Experts of a small language model.
Size: width 448, vocabulary 17381.
Experts: 80 experts in each of 12 layers, a shared expert of 256 neurons.
Training: a variant of Adam for the experts, 1075M tokens, 8391 steps.
Below are experts of layer 8 (counted from 0) of a mixture-of-experts language model. Rows are named router (the router's row for the expert), gate (a neuron's input weights, with its number), up (a neuron's input weights, with its number) and show model dimensions 0-63. Each number is 500 + 40 x the weight over its row's rms, rounded and kept within 0 to 999. Numbers have three digits each.
After each expert's rows: a language model's description of what the expert responds to. This comes from a sample of Wikipedia text that the model never trained on.

# expert 30
router:441511514476428483531594494523519431442526565440501462507512495503606486529568494450467505537416584567480541420438497528455518501501495560553482488514491534509541478521545499500435512455495478
gate0:551488450522486544554534486494461519488517490454509448553500531505530466543517592447539498496500566519494544458506494510627464538518511527518413432487532452503546478458521493521492458425455533
up0:472573546494512498476459484447512478481403476443518516501543469513493491470477537454494566493546412517532444563479558466433544480513493484486492563502512492515468530430437522468532569512533451
gate1:493474436559605499535502535538537571507544511559546457493529484478571520452476510456496472515472532511506510451472553516506536526512483549480470522562424544519452431486495518490567484466473545
up1:519445461579581475535486552563523520485510540501530441474534499540576492437497537489520500440495546527531491430472550540490565523468498563459516475584483535499527485463569526474546508484524503
gate2:458490533429561459557451456514438555438463514502510454483490515548477510528508522529459498440524583570466514483494527460469516503550536541487489511466447472489510519501514440472557550483475463
up2:506508451535461493463511534458563431507529523483479555508484517451538512492487487497520507585464408472506509525515480538550503517445487466546471492531513528502482506487439558504422450544506565
gate3:553439537437474466491510460454502491474478466494514461475499539518473526565500481472456507569533480535431550464551532519546565475543547492534493500544536551453500478449501491463486418581509525
up3:432544478520548523532482564505487495491480548442521534526473486515489517431474506561546465451455552471571444558483454515443454520468489505507477512497449522543517540476485493488463545429534453
gate4:483569523455466514563520468535461491456447513527495467508438484499500532500532469414454469524461520529509481523502421603516559513525515506510474530440512484520534563498461518463492482408467557
up4:419548446447519521554597471433477479378461484505494499547422495522570529548500556471520502534520490522467548411394510479435503492520471553599505449550548455445502572449494558509423449533424452
Countries, regions, cities and endings of place names or surnames, e.g. Germany, Calab'ria', Tri'este', Yorkshire, Jones.

# expert 50
router:492465527430467475457565466410507471474508474463567463522521548517525511554511484521505500563576506528496523478493543560541478448534525455508442435478524543572483524505502541451500495528477536
gate0:454469548462479491493469465496500459461542595519455496502504502513497524488491490489474412536498533504421488466470463456501513490499445468545519578392442494496581521604492489496514505519532525
up0:535531512525587395526522527475541564459501512537503485512526558585392441511488506535550443498503481531547515555498537474524523515497477576562518424506618508556489584485509470515479522500474532
gate1:527466480519511513502513529504542539466510485476480492516487491455532447527517524482527481540479584554535522501496517517533525537529410429472504479570466462518525451447525458515517617494509499
up1:513426536582491526489522528525527512498529490452544449519528481486545472499498483515532502563490535549561603487483560540519545488533440452511508523552419473558503508483510443521578608469467486
gate2:518452527527480474513478496479514514445509522398450443468521416527501481515408507479466472539496566507570497571558519530566549530424486520485505535506540462526587491479547459434509513507559498
up2:472462539479442469412512539493486530514513525436427484502521488541477471516519496517443482580521487482505504506521481579525473517470485518478567550480515488563485498493521547433547540530464421
gate3:504409484442489442490519507567427496528459485500522447487494538481606597482516518548500559565503512430526517538509503503508495503478515479471515466413501489529516507504460495469475587446498521
up3:510498475462494499501584476514542478526508542470509548524523467490535381482429478508484443509505460515489527481565515456428502486504581513448514566514525482461549481446522513534508415482452494
gate4:442497447456471429481510505580535557442529466506504531444488539428553510494481439557520482488505541527434510464511561529546461437531560482436559472427522476502467528540510523440571484461476501
up4:481523501463477450451509503542518530402517455493527496415542531446551554546453454507530457478503521515431519463527547526550473437510546439493559462494526481515519571567524475477520490478499551
Articles and possessive determiners opening noun phrases, mainly the, a, The, his, its, their, and possessive s after an apostrophe.

# expert 22
router:462504482445512495503541528525538405456542488466508485438511456509562454550514512469470395528487524550538519388495446475481393514573446470507460456550429535517472473501539524489535490488443575
gate0:493488546508474534535461449512516570482473482463506558509539483533388516483566528544524522587555552520495501517471552559514453474463554458473499497511545536520471539474477435482489512521508476
up0:532493444523507427538506489567461513515514483500561398499461521532503500513495504486500490463498485507487521520494448436471526506520477559464448505517514535513417448512553479509393482429525524
gate1:531588497453542586483541520526464496553532469459520536505495473519544522578451556489417471467526521455412535411572473487528540456555520598568465551555531447519517448527463546460533482568543469
up1:434468481482411475483515516440555386434542536481472482483461432535510488515450425543492556492488497496554511537563515528447487557509537508444494527470461512529528464486452527452484538494429421
gate2:487461539495507507531597513562476501516489518523517455505542469532459461487481439516572498461521555521490543504582466549438500456433496451485532449508430453538554509539561487516505549474471511
up2:527448571531541446482542541574441477506515507541527460456496469505439447490455432499572526477514531519500504496543420525465476451467474448470486485522456479549509494553567460545527489491460494
gate3:498545487481464507510544505471450469468550494469522501510533513510523503560469491517474490584417474521473569484502547455478545468528491527518538520469526541508518504415507506456463451515493520
up3:506525432495517452515537593515452514583435484544451510528476451507561513432461493455537576564496449481468516431435576540484493502465473546480426518457491531465516573478490549526497547462522453
gate4:387489433545512474547554473460488462468571444517523437520534498503470532568510513544456453466476501544458500535485587547533562521566470569489462531496510425521515438537533478525495416456494526
up4:437543384598501483518544493483511492521582452522534465544471471448443483561483554512519480424502502522504508528444533536539477507498418562523500502491498411522489467552553503561487420440463517
Number words and digits in scores, standings tables, counts and rankings, like one, seven, the 2 of Big 12.

# expert 38
router:464542487451507529508526459467533487392549523445544508444503553541496535552568508495510467551486503552494519471522509499552539437523464434601520484538488533508439445449489473495497527497438486
gate0:495520437460523473485559548456548511537529557490587520551592512501510565512468442516502489548496498514455535483488470481487524454556447499516508395461453510488453490574450527545478542430528436
up0:499472512485497513525456494503499525508542499444552530558471505509493541552534562551463561557453503479456448338438519467496591527558389583450476538489529533527557449539501507499547500475487437
gate1:488571425538535492453561557515525518482534472485446516406526542510506498507473513589475434454513467521515561530439470538498430537489517467507573485503503574494405526496592463503504457535500477
up1:527544404514524520501545521533476504492514496502480513462552518493480560508491544494506468375529501523483573532430476514579456538486487505466579511489531538477472502482584470530435503485448462
gate2:563556573484433464559488573511545525573528451478440525546604502504528453507458482538499485544493529455533511550551500532515525489512441499503505588557482546486477568476500550496562461479515522
up2:586538533506493536510508489533497542476536505524475566566615485506458477460475506475481506509451538502546501554509485540548508497479450463462507483523477576525529592445473425526518539499551509
gate3:498478499455568422470512514512485487499538507496535485473514517476519566541495505497551420502430511473492529475498449510527471454504503450502546437547435523512549458523463426481489524472507509
up3:459484520502497515523464464496544512525493484578489492484507534469532503475488540502520515502490531508386506562536444467442552535489460484465504484494453553468527450511529520562523518542464466
gate4:515479541464573500539578475569502527531496464464492528529515572502508446522443502553470460539446506497505533485534453486545516571560544448532468489539498540544484474472494451466567398464514597
up4:483458497544482549509501487461486519470502501493488428552529462490536542489493461502489501449519528516471500507438516431497533458414534503425517489528425440461476519525517472556507576511427495
Adjectives and adjective or participle endings before a noun, e.g. American, Democratic, Catholic, -ic, -ing, -ional, -ian.

# expert 4
router:459527511407507540560547467523510456458516485519559541511523562498603476547508495509489490515438470574429516435528509493450539437531509517507497520527487562523568471549489468497463513459455532
gate0:419488491471583496508408470538511536443526531543491423464593543468509465542481484565571489512458604563458503503562469486513483537578533506455441479517408516438562450511443462511495526487469609
up0:535547518553455511434523594427476467613473503513459544499521450566431510475503507515424489454513406410527510492502512496521560437445542499550607475458561510588441511502535569494488511515503412
gate1:522458449516514517528461506509504498447475482485521507495529438546549534496455516486418514516451494543461488498435491426495553532588494496491539456491459495551532416455490498473501493506533512
up1:463496512491511458437497501438485453527505504494497460543465501552505534496517515549466541468515478474481499430579565525482558466441518504556560523571499542502548552583497496499405462532527529
gate2:447521495532536462547591464467485534466557494472503437456563473501539454510596503534607438517434495498470536498486504503473443506489501463489558502470475485526533578486528502512528390552509561
up2:440544465535574478531603514476491552479552545523478464480552513503533497506554504496609438494422457564472523532451522531490418541480502461481567475475499471563491548559528468557537468510505561
gate3:465443493447523518558496489551519441519434569491494505444522452508512490571523402501549467515498546563459531527532511501456488486515530471506465544520488452466517574563499457501511490500534567
up3:520513509536489449491529583525540550511504426468533527538466449426524531480537460476579542484540456463509574527480495488471488476510476425429568493578476503527408509456540438559526514447528468
gate4:501490515518444512505477543521479463542524420458480595522485499508481535491466534482464525518555533515426518435530502421487530472517463480482528552553458515540528513483512544523483435534480535
up4:491516479464524500532502470442487520455446547526479460417469540501526491536532498539529462529423452528580496495504524583519454519481492535567485443488578461505456569511507493524524489547542464
Nouns for positions, bodies and categories after the or a, often before of, like member, President, District, number.

# expert 41
router:486535529435549503526510506448477481491554505484555485531507452490525464503489475478447469453445499503491530500535537570503531452536556475539478568501476506499568528527526508457469530506466494
gate0:499481547585415480550461525469450567531466492486522565575506472539495591454500502503427513525495415500517494513466528472442590455530505457493542554522507512467530466476526454505537468561471423
up0:499516501465455539514516508460515510530570480505493459487461556446472454452466557536563419532550455466527453497536443504490487506432463559500524511509458514540552496561478494448544469445535596
gate1:530475575501553434483483496526510465567496482471483495518479596505556498525488496531531528546498528512534601462481573422498459561475513469434485450500511494454490501448521488457491534523523536
up1:475527407512469552558530512455470500497485517503531494491501435493467461495524466522537478499507461494517420524541402555501510474506479529542524503510512531501508476561540523481493385496521449
gate2:488498483479525488505486476476471438512448500538480456477525566523499479506511429549520442559433466545555513500557483525472467485475532480523500437448552511470505500498523477482495533596542487
up2:441502460509500534468526507505518481523445543530498477483484548515482490498518399501469452521458476495550475477527459545469464462476533508565469457454551489495542557497496495501516566532506478
gate3:521497480489541552469553514432447489528553444438523486533456494537495462433509560494464470476552489515519447476539509523554511534473522550533443555528537535479497512530493539531514425485510436
up3:514532452459538490460485478595583495481495526572539513475493504483486472549475504478561552503499512447519517515542485474515404495429469487467489448527547478521477610464516544465456575522570503
gate4:471511541468402493539496525458486408460483546446547506447482506464479476521564502561513468520445498516475508491513484499516457499559470476559510478456477544482475475523461538433489472499480519
up4:528482430520590505487473464539526620520505479535475448550521476519569510478460488447464549503517494510513519506476560527490526487455541506454502507538526433520569533470524472547507555482504498
Pipe cells in statistics tables, plus semicolons and slashes separating numbers in lists, as in 45 / (5), 506; 478.

# expert 13
router:474530482409449480508586505483504472525573541495516557481515511486524477531468500527491450563457568495498536467514553497452523523481478481594517464577505485506512482506595497518467511460432509
gate0:504566513441506488451537499486484503498487544503507489580598527483519583460536454473460494510477531481547530473493519481492501533557599495531488545483462527391535520422503500537422536480517481
up0:495448476573457530487511488531527511517441446526427478413459497525503498503495563548545517483549452509525497500488480498490525475463443521462542490487491468601464484580473528471556496495454468
gate1:459496538471453545495471410455527447456532537512522526495536517521546528439499486397447515449471523484479504453514498522540546475553537443561531491546462552541500515516458535477542472493534505
up1:538522477513531496537537595540495546557449487469486457499486522477500526566494514581586458545533485513513507548487520479439454498468471600461474509445528454432519482478518455530475470513457529
gate2:463508537455582463447397471449524523529559532517542548533449495490515448507527504536485461574524583453437458521564581540489571445504541414523485489443503497547443478465573482441498472546457427
up2:580449596489542479428484446512512511505535524481507503522494474514483489527500520581477520584514465539531547485451482530542372571482521493503531522463522539440536538524543532434473573520602440
gate3:489440443482557474519536522484547513497493483476522484500489554476523517574524466434528457520405528477546513476493482496521496563477460495508432423519463506595538512488458521518551450528524603
up3:497546491529455497454472495463477514534507502493463551439441416512512574500422503490494484490559422544537450556518512448481453459504502508511581565471514513442498455495545488483501546500567445
gate4:526508441541555484506552518520484459586462549498483486487492573448478482444615565485511526536467475487493461482470503453440528503527468474387491488487488528562477572527469517500532466463505554
up4:472452498514519440509467521508502474539509500467475456454444522447442493481605491481519521486475522529527489513482489503513484496542473472518492469521487464525505527502458520546515476476493574
Single capital letters, or short country codes like USA, that begin a name after a list marker, comma or pipe, such as K, P, W.

# expert 14
router:480420495388441530579533477449505486456567559522512470499519507520527505534527476508473491522447521485478523470512560495480501458556525488518514495527444498497503418506568475471492516513428525
gate0:452533506545493467465518504538436461440549497403529558469521542498592446531586468398513465469422514563462522468521519520509543489603485458540431499486548555469547534514439470453434521515555461
up0:454426489460464476513550492465551485499513497501496513459516496519449550510536488424462548454531558525535547581400526427455512567494469477482487517510432489507487573502451489519500555451569493
gate1:443521546482460554502489460479488509434486417517441517497460504463542505540484481475508428470507510555508472570521496480448455398509468516516495501505392494510492483471493441457424532520557536
up1:481521534482484546514517423508516507456474463542463487494492501432548530523469470471520510477509541547539518519552480421442467450484466512492506503503399488515500517440497441479460562533472528
gate2:495580473511538505451545521542469511497519482447532521519511532500563473485465450487495440463502545545492563447515562506533488515531498498564492494475523606477592579517473490459462519472488484
up2:502549434584520465485542439529508520480482518516520418451490572495501520496560474495533517516471431535465465485499482529515482508455473451456478457490506422482526473443433443484495540416487531
gate3:474522508482526504469482431590472466439514468459511526473532591502532530587539480474494466497434496538476579498530529550548559421500524521559516449459572573508521538525455549482505503579503523
up3:555511490492527526488455457582440489387568506478458493484469506512536502526483481549539482489463440524496539493554454486544558459538457541518478478497465549525460521542448594547507457553511511
gate4:511518495527522506468518445530497535503471541441525410511512535467496478440567550435503528544471513487442482433445566490523514557483545491452494441472555506470546461459508483517491474439488568
up4:459493494438506468465502546481466460388499460506463550520461485569538482575449484553522492462467593486511488498566481495461499455524442508528546567544485492517442580511490478457491520544498466
Capital letters and first pieces of proper names split into pieces, e.g. Samp, Kant, Bald, Roth, and Bo-ch-um, St-ub-bs.

# expert 20
router:483453500455466496543556502527546445496569508487487499525517567458559542536515462461516469544432459591518540457535501522563521468486502525534537459522461581555514479538507530477480491503463514
gate0:452481537498506460587433442548501543510505498485514425486422490418445411495570508463498524500496508563538483540493501540495460483526484573452363488479541450465535481485460463497452448499565499
up0:481546440541452500512498467520509470464568504486570476502452502500492526470437485558528554528475513569563470481534508521452435508463529475453512537548520446506532545446530555516482523480448438
gate1:521506463439579487494604482557487507467537436490495566503534513484543516448552463483505521597517510444545505558528533496505503467531463497554463511495510459452453569512402499531487496506505515
up1:461472546517413516519458455440502463488465529491518469531524474561480485517490537546452515410498500534482533457447506459489477508535538488515470449427465513453551476514513462443537525484486451
gate2:456531517452512515500527462628447529528505516502528556465491476554514566442523550515446510482523515500452542457446513473474515529562537418536447532457564459520451487566538467469519516505479524
up2:531499562525557474545495487537461448464487469433498487460550570457514464532484498526479425633461430512545498518555532517482514424442565515534496432513513480504470460501526402446495539582428476
gate3:394429500579473570479437514483510442560457495553491493548485525465451523501487492451536457478503511596474541524540516482525524475509467433496496465462518492490563498533559452496499501425454490
up3:511561507466450501581498449553555513467532529534523494438549462531479473500494498548515588482511471403543407430487611530478504492469512490505460540577491439496517530439458472472491465513542477
gate4:495409487492462465518404515538467407524500478509492535518569469494416533464501484476470504614523469533521482492453496494533526491522527498462520455465471478495495495525552494509497498530553509
up4:466512443468567537458551496535514532513458502562485477483509433479540458528483483591573512474455525453478456519565514537476449501462434482502512438562483503456524492456486523541451505482487534
First digit of numbers, years and measurements, such as 1 in 1775, 2 in 2009, and inch fractions like 8+1⁄2.

# expert 49
router:443476485477491464474523483516481451437506462462491591468533522465520476548471508530449451528493500580460514466501510490485490462547560477516503477477407554494502477450493464434514480540452501
gate0:498581494511483513537541489531411503452549550520477469498482491488517437478481520550566454467469597513483517481486489469543497361535524467543511490565593490529567479498539502466514486507505431
up0:507532508520491562451463533473553469478587503513570545523547495546476442532501475542629466459494504439471427469451529523511487462442471462474478428577602509518546540497583453438539496506549463
gate1:564539503499494451582526514404504520485502528522551508536448490511545571462519487540516476461477564487486495539540512505528479493532452456507464489589546587570609458489518480431534528573476471
up1:580500541494488537558580532476475550463505480543544535494480489553576618504535484474506473486520512492463511530517575502539492550519522463509496494555569548583533461455519492490521539527466474
gate2:449437504414500547495484499474404504463539469461489513474492506476520418586472527449485495546519525605543516498555542501512436461477507500487515522430540525475579519541486551464495445504495467
up2:524540439560505471479493539516523505492517515596541487500574461509470570483473455574532435496490513431495488502456421528469588541509473459503500440562548467498399493483504510516495528500553544
gate3:416483444467490543543464573507492475471520546435518500461541490455478483450479406486484481509533516585538497516503541504506489518478517473492512494435482487541524531528574533385492497480486493
up3:453542458468489519461510560526462509529502566471536512475489524482498563511517424529423507478529485511508483409549517540501523477446497533516470446435510521485498516510580504399509504542552492
gate4:483451457520547476533464439482565509447546520444473469471445470506475514495519544507438526529484499450450533472448449532477533507536432542515427565510498475464447524469484506482458491538473502
up4:458536542515531518450557554505480460518542461509526544503528506484517501506504448519546484518536504552535535492544513506573513481451573472462507438439532514498534526538476449495491551474613518
Line-start dashes, pipes, heading equals signs and year digits in tables, plus field words like Born, Height, Coordinates, ft, age.

# expert 43
router:516515567512363507466529518449472473522549455468487518525517489443537567484503428460445446537516627480489527499455527491534549425596495540542482524466508491515484448501526454497500499509471449
gate0:500563552487520486494497490456470502462496468535481539496559539394477508504532432474525477441478508511497565455452512507493540501443510507480499441440473465440483553465570496557402465483511502
up0:523447480553520504506523513542498511560481549474490489529475459564502521473459526511519555529509472514552472489557481478545533481567449534507500535535516531484558428524401506482528494487524533
gate1:427510461515485477520527523548472526493549495468536519434557444498495573466523508459496489474498502555532514522529461545478566486548466524506462435552442511459474477482488494510499509517484515
up1:464482490450503517453550539475507544490445456521536497514561475447459495486438498535497469488478523497438492490503486480537561586550511511520456509546511475468558545454495542455508443593474503
gate2:509572447541482527555473480522482466471542526500528403533440428428520490518498545555473484588446495501468492544473535544548539498512560509410506411568550428463497480523544539535527487589464489
up2:524446470500457517540448463578476482497526593515498500560468515544498489502487508522523525484489442555421488459453529462481520469440573524504540450458477487474519520503553524454483460565527560
gate3:485517544518463478443511509471460480530441470435552533518548448529517433479579578413448520514492522512555567505443424532528536491488487530432509470478569495503498547489618476475479531497538479
up3:509499465458487472554513440543467557450535514472469455529468503508500484477449491440538500476499518515448471476514590486586386493477572508575508560506453519455528452491349531552541543480429508
gate4:482515546532495452504502431524508560505490467458495528508583523479592543473516521501552566552469551552469506503502500496500512517496502483489517530466449516516563457506491439480420473432530505
up4:547555524448477482487498564518510469518509582462507582504539455492515498488452468498481432553475517533502514531429458488483473462489509477516520576503493449483530550477480465491540472531535509
Opening quotation marks and the first piece of a name or title after a first name, such as "Get, Gu-araldi, You, Your.

# expert 6
router:401428486541503496510549445488535524433527483444536558548492567465529467513457485511530512628469491597452483455497527552453555475524477500537511535538504544494476486501555497490495456464541544
gate0:484559481460491556479523507470464495517548532525488466537553458537486558438494412500438493507459499559535480399431503423525490445572518512525564501490510507537477521536477540485499509466503546
up0:520452485489521514528455500532499489457487453478525552462453529480527457554503573480555516507519564479453529562531522600457527549502510453493447471479496481444554500484509452508443469560461460
gate1:507563556409476522512459503491484504525515491530526580503550477509430547472502492464484517459502546527532496528464483504433542471568458454569440483488491548504490492540494439493556518572499468
up1:533501584428495512507449521529482548492545461497517558507511491516457534484501487487492555506528502528500480528494478472489516457498483450523453427530500512471482546497519443484529496590548429
gate2:562554536484485516540530492551407444560452492547532495528502449571427544421530439536491529468508486468459500484426500468543507392581507514478443468552450521440537537479476577493485484502429438
up2:447452449417536487479463522500553467523547499496477491408480578487493523541519497525475487520502488544574436501527425468436487598477533446527485560456516482562600491441498485521544441488512472
gate3:491459496541483528490525532514544504528472560564527534483480520483456491513526494472479536430433536439501509499532458560529550460490523484496510479484463472495549418429470479497466550474404448
up3:600472498556495437492584502426488461505489521536507537495476508460487571478569500472453539459487504472515534478507459580562418440540464416473535569499421510488562538442528515591535474521465502
gate4:458515568485555512512478453517533575437447496512503423452519526504529522499499480486500470515490476499546471470516495531532530379528498529515471438480476513462531398495529486493577528508512466
up4:526483559459479511455498517534502545486485513493535513511489514490499464550491472586471483478516482506481530459528494485466514445492448523431544449503503529499481477492568515445476500565524431
Leading hyphens of infobox and taxobox lines before a field label, e.g. - Discovery site:, - Coordinates:, plus labels like Clade, Occupation.

# expert 37
router:499452503476465520546536533580513462490570473504549542443516502501521509572568427466533469561488465530493567432489562523516511430473531470556521515489516542422530475528541513495508548530468515
gate0:462436533486557511497491485526430514402439505440519503513532599523506521425463465461494506542549500508497475508477531392477504455495520539532523454534548540575583504408494471507470530478461493
up0:547522492512582454491533515466515538512553495502466523548423480503470427493576512498512466470470549530579488456486486566532541502512444457485523539489492461475504502546519554477490541585566496
gate1:547538493450522509526451579544484468487499509473496538468537541578518457406475525560463487523499497507445504439560517536496470560502493464495452550476509544529492493487482549468535449447573406
up1:511527510472549507550464521442488480566552434498527458540435463553545515398571522486417484487463458458560532481539508556528474463515569529462440548507542497429509525491514464456494507522526484
gate2:496578489486579409511564459545570491479539467480542535410479543457483511507485586592464461505459530520541577523569543481547504499558529520488515533469530579473442514444529494519489560447522496
up2:509561511504574431528557466561585530509560471440543532403456532484490535528444530612513453500483514585513583492564524516577452522500539504483537489440543602465387545415534530537507485460515433
gate3:469505552522469466535472530570508530499551524458479484503503428547485493494527480521510492450432486464443487502520515499466525472511507480582534538453575554489572540535480423515514486482497536
up3:542552443444558543534517500491482582538490457518480521525530516448523492500509495501437473478524508453546497505540453471486538459531385495455501476454496492468607515421490413472455523556535467
gate4:511510537565564535472498535556460567477539451504502550505409478522580542559574433475572547480468511537456485444570496474608474480484510441457563498497513518517521517549475482457577454525496571
up4:503519595490576453506502543389416522456444433452390492460492463525469553465484486544430521536450508598549520501517475482446460513475414489461584465543484509527429515503489515463535469588496476
Modifiers right after the, a or of, such as local, European, Northern, United, traditional, Gothic, before the noun they describe.

# expert 25
router:446506522499459485551499522512492458501541480498494529482531509500540514574537534495456499507439520487515542489478525560423573373553538480484565522563531550518533487552474493465501573471456412
gate0:516556494504481490489506427510449535535536492463579498593528556562497481477548496417517529421513483483531479532497490532530549485565528484534491468542532581509432514454478425431444497429545447
up0:466413515483521490525515552488514463459468530553405524436462494479525515556486465557481454610445502531433541468482534464470475553438487492479499497440442436483539508563530551532542510512475546
gate1:489374457400573519481466475438490483497536453482490471461498523501568494571490505423529510482539547534501492472575511492470511538530467552499475479511473477478561453536561498426487553452526442
up1:489600541537416483527567480539497522477510534492502511515486506534474511452519462588472452530435489491522517525442516541536478434506551464531497550499498555540485542460450503540516457566495556
gate2:514517488519429506468555478530546489521488533488476531476510583592554533488438517507480493512557496525540484438504503479500443439518513527526524529555513551496557447489519535524491534468506408
up2:525531516482476472490592484503535566523509533490482484507528568623518527468508438555549503475492504516543477498488551554477428456562525511455547479519539604423568474455483511507466545514471420
gate3:462506442500470485474441528516416534498497522456438511497475519442537460517456538500477454532532518584550457530480497504490512427552513474453439470416523573451517454489573503522465544444568499
up3:501489537478530493510509479527501479530523465516484513450501508499532490536575509460491523490499529440478537518509440460477525559549429497461525594512562435535560482517492582490480491526469464
gate4:546526481432507428481508536482457570471499496456480528508513553541438480540496516497570435570453472462460540466537458496491566456549476462435431504501531537434553519479513554549542484509485488
up4:484523482399501456493483541458453509446445496489496527475492508511470478485537467447536416549485470456508504456513428508469572422550525455483424521513518557458519499488522527482509477440508503
Table cell separators and semicolons after numbers in data tables, plus reference terms like ISBN, LC Class, lb, mi, mathemat.

# expert 15
router:439455451489478448432447436544583504453541489470560573450462517458560468554499474474533471613471527524482502452526497560453576483483422520555473520512485507561478490511540453469490546490546532
gate0:524535423544435523461464432559451465457464562531488517421508518527449584503533485531452467508572560527487491437490487509547433518503514501466461516490540536528557471490480472435428480493554481
up0:489464440520431483454490467473575438459522504468552482473547467480514478581538534480536489550453492494522531440582472483523477521504491545458516505469478435472465581488570470458484585504533433
gate1:510545505494495449500551486464512468528492493498465514524483520502487510596481452499476489535493502526531517476522438505479550557498517537522499537466383459510474515590532557499490461474486503
up1:506515485456421505557433495547506397444544507469551475500522521530511437443494510514546505438554537472506477519460510551464466458480488459480515539572562430503492476499532498505434467480532456
gate2:417520427483459546523492499464491501434493460502567496502545493445556484490532471444502497575465594490492487542478471526526524539497493547381490485540493421558553512511509516499468486502450505
up2:515564469483480508548482522541454476438549439479475519576443508514528482487486554494513441468514508511524503553482518466468456447536560541454425553538579488479471498485458524498465419499482473
gate3:520503574480443476489506513541528502558495509515556509481517530531517451510529540462500473537553493487411526494529506475483449487517442532511504526450572523568517521482511527484482525578519449
up3:476477483513520460502488488476460526478491535475428437492456483522482533540521485549521550428426503514564433442441507556502511457521555496550508460498431506391484476472539478503536458453471503
gate4:470500513432535485485493504455538523476517484498472531570536532496435479485471580510497512603517474489523532524525467494473506416494485480575484500520454506489485427482530520541484510539540498
up4:558573509499390520485500497515447471493476504480445480524521441474494510579413534472445436577561569432510515581528514531441472493528538487494502501519472484497492517491509471475453536479445510
Field labels and separators in infoboxes and taxoboxes before colons, e.g. Original language, Instruments, Clade, Spouse, plus list dashes.

# expert 52
router:440527527498416508539499505527503433492527538467487512546463558536506543479456478470452462512499507537516533457480551516525527494532544520490462518463453480427524468478506436425434571470434479
gate0:429497520468513468449539475506485467478529506455482458508481512485466473471511504410481480501490506484538523538466496372503469548472542503483461442524519524427470417502447523542592474508526471
up0:432521500558506506450517471509544506494500475478475524522527459466449486479485447483509529507519469439497498444492492414488473512555504486510470501586548504492546485548489561526521534548533495
gate1:444515505526561557483573513492484503536548509511524497522542516512501531503470589601507518451512484529479474451513465593545567420549434499461485486475487542446523482462400515470476523450477515
up1:434520521504554488457518484534485485490485474483479513528512528485502507514461536596480482505512476512484518491548483572481574400564458482497510470470556487514517503409442475500507493454470530
gate2:481559521428531466551540421491455418585529398535464462456490502541533491548545543477470478511460438498457454495538486466497572480494422421515499536443525525525523575616425505477545551512522475
up2:525465478477491577511510602470523479484467516497548495522534394540551544466468528468402570469508532467526502513520476476490472482522528571530471491515471509455421439470491532516514460515432502
gate3:510519496502512513457560476402553503498548479508479532546532534518509490520548507540542477505508521474416539576506511573435537534541518491477455537499490490539545486553499461526497507542528529
up3:514490508565489470514545428414584476461516461536500519587550510486482516508469511487516558446537511490429502574498495507450565538479505544452438485520519506513556501510538486540518506493522498
gate4:449488430502440534513549425475484524447459497487514502451492418480458453491483550537535501524543513534426535452514560435507510540516534533539515513526537467511574549465528483453465447442510528
up4:493591554428480437484449533537510503502567446485442568490453532502493580499496453421442473533477443494479543574535491553484510462460508522456448509507586510523497443554424502526504518561497407
Dashes, hyphens, opening parentheses and degree marks placed between or after numbers, as in 2011–12, 1947-08, 23–0.

# expert 34
router:460441489405515482492550500500538507488548537442524445437463511493569463524548477484533477500430515553488546425488511504544496452526532483473520503476427563472506445496497528489508451520498513
gate0:409565595537449527511542488386505384442495496420546451470483488464527512468506474505490549506524511546510468471469532438442516482543578487520445520594507567520476495513418521419554502521451535
up0:468569551548493523490541498418516440453497484417521454509466511473497505460495473553476508489559503550501475448505526403454473520533561502502464504536498609509526552474437539421555503512490552
gate1:490539446500494586509468439510485450517477460508563447506469528512447541540510524417518505474517548422509444445518470512473538553490483574559455560550513434537503461493488545479532537444509494
up1:487540452520561532502493486477488513520504492498515447472524520569406523540474524447507478443479549500458453473538477494522521549484446550521496502577580409497487463471507528520511478452489541
gate2:480460451514482535512552385448494501505467494531482475407549533541537539511511518509415531540447520442489500451546572493438460502544545494529525484476499592532500493556497493455517545427473512
up2:468494523573523452482493382457562476505454479500460510461475495526472549464499511548493490436531571455388444516544528438486536465559566459515528509483453543421440534507553506489458504522529547
gate3:475508441402535483480425503498513521511540534501468504488507505541455551518512517552481504468488511504445486472497513478546472453487474529533480495496570492474571548526453521461496509530569528
up3:506525517622525487467509496551496497489460480485502489523532464510601479526518481413450540516512493472509528512512487506445480546502494461482497500521492497552444469462505485539553485457443469
gate4:567435549482479519492507530519474440514456429571514603532463491494436550543564517481462464493589495521509465522592555565500492498517527415494512481569469637514483560526501489480495516463463537
up4:558452544547458515551495513476470464441374408550508580532459528449413550512547520455460462501555529520504476529486542504481422492513501435481518480546479584535501502535469442488456548439514572
First digits of numbers opening a table cell or following a space or dash, like 1940, 260 lb, 247Sports.